From a checkpoint of a small mixture-of-experts model trained on Wikipedia.
Size: 19 layers, vocabulary 10937, 67.2M parameters.
Below are experts of layer 16 (counted from 0) of a mixture-of-experts language model. Rows are named down (a neuron's output weights, with its number) and show model dimensions 112-223. Each number is 500 + 25 x the weight over its row's rms, rounded and kept within 0 to 999. Numbers have three digits each.
Before each expert's rows: "comes before" lists some tokens at least twice as common just after its tokens as in all text. This comes from a sample of Wikipedia text that the model never trained on. Tokens count by the router's weight.

# expert 6
comes before: " the", ",", " and", " to", " that", "."
down0:465517504541514473520491504519503556522486500467477526488492533496525501490531449502508496512472466524509523499495490487491500482543524524483498529476470537507514494502507483502520498485480522488501519443491479504499497454514492502513481444513468507474513526484472489506538538479483485465515490477514498489498521458511451512418463512515
down1:478479515495487499526481461496484558538515474481460502515470498486495483476493547514513523480443475447549542484506538480508464439464474530570497488497516498524546532508473493497477496509535518512524481482516478503496531515492486456507514475492489450510540538513464499508523512486437524512519506474478510454512526487491524478523526561521

# expert 58
comes before: " of", ".", ",", " and", " in", "s"
down0:485436434489490516519523488492506483478475466457515484547476508537505531522502516520502529475481463498475512496481532465511476506468512469503508509533502495493504503474534519479490479484528527488479477535504520524501505480504471444506525502485524514492502491445510498468470511493484515546485490463480496479487453506514515473526506461519
down1:499470484489453508504459552494502531525475503490487518468521476519525542506522434508500495537518516496489488512488493523501487470512505466508526513505523501519467456464498476503499475469451504521519471505475481494503478494530507468518491513477600528544483474512490508469458469456498490473499523521533469462476508478472480507524487479522

# expert 37
comes before: "1", "2", "3", "4", "5", "6"
down0:522525466462507523486499481507509508459473468522503482507517525484502488496492518514484521514514501510507494460530513533459510500491544491484502523515499497541503493562495472506516521472511522518465507494525546509465493449511493493504521486492467488476482469495471510523481527490486529516507517483520465449532502484507516532545499487492
down1:476484487465486489535518486458490444445518526496487474496491502485508508481523504509517506491537498461500482525479579486513471454466496496500453527480513539497507514541450523503484524522483457467539543536501531495487502462495560547478504482526535484505502510460493514461537487523481502512568507477530472494530536489519506490483509491498

# expert 48
comes before: "9", "|", "8", "==", " be", "7"
down0:490476441496492479461527533499498582474460496467468476548485505496538527534503438490542503489501528455460497482489487503492474485491510538468456490475522521485495521516504495536497510482524537496494492512506507510472514497535493472514513523492505499497477490482472560502474491502545457507502487500476510476465524496519554515448462475514
down1:539487485517534502467485537497486592503529508466491490541490496483475509510481529463487517450564512504503481469472496523520511464527532471446521502485460499500505473499474498493478515502483468497522525492491477449532518521498430508550499513481552503509479548505463494523516482538460511499512510434477560508500511496525495525510486525444

# expert 18
comes before: " ", " in", " by", " of", " a", " to"
down0:470507472521490485498515510502539393468535477462472483509495463503477493476505539491510468501528508513501519496496540535486474542508528528513529491487540485486480482542503537513472491499502493493532498494496494491507511449439498546509485487501487495501451486493483512474491494531509547531500518460498469505493446522539486503532486550476
down1:514469473550557506502523473471505559502525507521518510529519507510520460519519490488502521516518472475512502520474470466473456478481461480501489523517457468488535531453490529505499468519510504509513460516464519467504508480523518487523487529517496524511503479472499520500465526493473500480523493448457527513479457485475498459504480493551

# expert 44
comes before: " |", "1", "0", ".", "2", "%"
down0:502514554539553502496505527522514460535490494498518443486521504505469451466504513526509439506484489465479506470482496517467500519482489512545480524468469561510526489498505501506529525486499490457473516549499495501514533521462549479544536466497466490492496500533481499547493493518529494453501494533475518515523499511485481497507492519542
down1:497543484525479482499499483484489498464491473487520536406506490502481493500476480529514468506499517467516494504486482519486521508576516488569513547483499512514490503505504511511490466485463529513502497501535481469467467516514510506510505510512531488525500519539478449500496494511512472533478515505524515476490530531469467480489503511521

# expert 8
comes before: " |", ":", " by", ";", " ==", " date"
down0:503514491513486477507511475500505486475460473459512467502481486469529521499488477493509477519504488506485504499469526500519528522496482478506471511494515512468495548479504493539501525540455540490458449545491553504454531494499502520533490482485450511474512531517446524498512518546524504585501493513510498489509491541499468508505488538473
down1:475513536489448478487530484463520465528497491539517468543559470491512545482500550497480542501522522493480498471501505490493557502472504532499508520504484508496517476490505510513507481453463486500524519529516487502505505511489549538467473487488493512528543526535532502473476499486472470483505539466469511489513491458507486475505482512531

# expert 29
comes before: " |", "\"", " \"", "'", ";", "′"
down0:476513477495506494484450498513520487469463485468503491473552510540498540483483459515494480461531520497461481503513488510527462448513517521514439523496471532480529511494534490513516523494510547518516505473543501529519498510467508482523468517503415518483513524492528464548504494512511547507438454491511502483504510488496488478525509515511
down1:482515521480524455513530502522483506522491505512490525475488521485468513505518495509498543488514504506505502486510543486473519510487469486497497443515496516526476444451524499481474504509508455505455485546491518516486484469505493493512500533482582562475520527491498546517472476558525465513476506473472511490504468542490468489524505511521

# expert 28
comes before: " ", " the", " a", " in", " by", " on"
down0:491479482477481505535514519533508546512509534491472467488536493505490524498462508513518516499523525471518496514477512497503488540529508520525537504468508499487524459451554519525553499470525509541489498469502488533488455486521501497511478497520503526517536524522496522440517481502514491515542537525510518510515515526513475513487514460493
down1:489481479518514495500486487493487440496526499556484470448492516488508492484531495512475499471532479468513484459498501488547492500501505455494501500506472472474520490486477497465442480501499496479521474507527514496532480463468494463494512505516522476485514525476483523512524450565480531502529490529546480475501484464493434510463457507501

# expert 40
comes before: "2", " (", "0", "'", " =", "\""
down0:560481510502538503497477513503460546508503494537505495457502528526460510523508551478459504503525533519516468509523485546489519491465506517450499517475492489488538512471507488485511478454506460491455478526516501487503518506475505532478558525486481532514476523498485559499485510534521519500477509476484529523511487504494495543521518445463
down1:513520541508480528478508512482530595473515537497458496471490487483500507523491488528538500529458477529461518439538488510502467511490492471495529488516476492519532503447470453480537486496520495466521491492498514465525468554480529511500525489471569514502513504499475490512506522506514508499499504476469502511490504501496502483515522513526

# expert 12
comes before: ",", "\n", " The", " He", " (", " In"
down0:490520492492508536480449501479469541506468481484507496544511498468506500492480515485514454479505490487483467520472476474485497505473487472494503497524511476497471518482456505503468452491495560508494492514486494509481498519473569464518481540495517530515493524507455476492459484522491462490482527549511508523493539535432454489453498532507
down1:506501521525522499477490488491492549506512535493439479524515500491512481463508516490497490515462489542507469503492515519497500454566512476541528504508542440492549471499502513500501516512493486522475496479514478489501512471469547461544518522540513481537491465509508485453483537483503473516485522558510459527477479525521550522500523467526

# expert 16
comes before: " |", "-", "%", " Set", " Total", " /"
down0:493544524516508524452516509478522486518505481452515501512532525542510524513511490500530489460492512511464478502521523483487496552465522511479484577494437503510503518480513515501518466495506464495522466535481504513505467494447510524504510489528475533535506500479433506526490521519512517466469482520497519503474489449478499489499494508471
down1:518488542495511502498487499511540546520496486505497539505494472493465511521503499450483472496495524488518472476505493522509522512457480485531518497503533510500507466473456505472498534545565458506554510483504491509507499467519551532507532514531497502469518468468461494533522464468486505494479489528510505460433534479486470528528456526509

# expert 51
comes before: "\n", " The", " In", " He", " It", ";"
down0:497516498489524510494488485529527661528492504501463520502473522497469508501482495496550518500500494475524510481489514471527505510515482477553515497507492509490475533533495514469519510524472526514514513444458479463497538476483532497492514525510529481478477516498515494498512520511526469476512486508496527505520481508532472494510465530470
down1:499476521526509478502479504470475514547519487506531518524533536493489492486470545490461447504457501575475531527498483505503535506477517497526485508485495504458474488500517523500444479519539466519467441456461497507518519451465466496496514522483533502493567484510525498518461482472512499491515492539524516451473528531463535480506486465509

# expert 15
comes before: " a", " to", " the", " that", " as", " not"
down0:484477537503507526494493540502519542481463493477491495491492501515488484541466455551474468486488559493495494486504527530463483463529446433487463491510461500534488505504474522567498522497488472511509507449535485508529511512495487470523483473543468448497493500529502547495469496522541506516525521529521479454484495499489483510461470484532
down1:499473504478491526490539517485497604513456476490515486511528496448540476504483506519496481518495519476562493466515519513529497508488478469484543524533494450519541492507471519529495548514491556499510520487489519490526494483518519516470489479484547512514530500455520506500490483458500500460481512463489522492538508521513522448553492522488

# expert 25
comes before: " of", ".", " in", ",", " to", " for"
down0:486503505501489491486517519556456563525543466506480484466487513481509553520492494468532507515522490473516502495513516493515497453523513496544519486510557534511493529467479503513491488515473508499544454475508515483495442473548476544513465492522481496490512536527470497485558545498555445468551492493481535525486473476498505533502485503541
down1:559508575535504540505510509493532450508456500475525534517525511525508501518501527450512502453473458501544500505512448522481469520501490498546485526489492531533474487481533515512506502509484496479560513530488507479561540511479502463507486495504535455510538511526503478495524525527520468539512485487523482507494481508554510487481493503512

# expert 50
comes before: "|", "9", " |", "8", "0", "5"
down0:513531504595489483515478524476475532492503488500461491509471498462532504466497560447510475476462515505504529500497524487518493488514478469485454498531509524490504495500496499521501508519487450498550556516495547510491473529499460513463504476500533460499505506564502510515485496493497456512543492492502388527470483503500488486485497477473
down1:503494502436489521507453512508475436463492515507479468523536474499508509491487484514504502492507480503533502503465524513539448511496502517491507524523496508509506495492487495496528536494495505468491493515508486519523551510469525508496510542554452498512527483482563478503521492551492518477506506485487484464549521454491508473479502501483

# expert 1
comes before: "\n", ":", "==", " ==", " =", "==="
down0:498513493494487492497478501445506459500443488513470525458540488489522539476544473481549518521493507461517494466490531462470510509539514503486483516515470498480465473534547463498539495474526530495519497524496461473477447489512509524538489492535496476529526504515449486507535492473548505506490469501520484512459499507495551457515474473534
down1:549500515499500542472508497500505533543523490494492535500506471522503488491516493473459550505485508464528518514489519463508526504520451500498505512446490469496535483491552487484494497496467511495538489479489517488500485512483500523497512520491505500498511493471548506467469520468573527459509542553540483522512493489495501481483453494488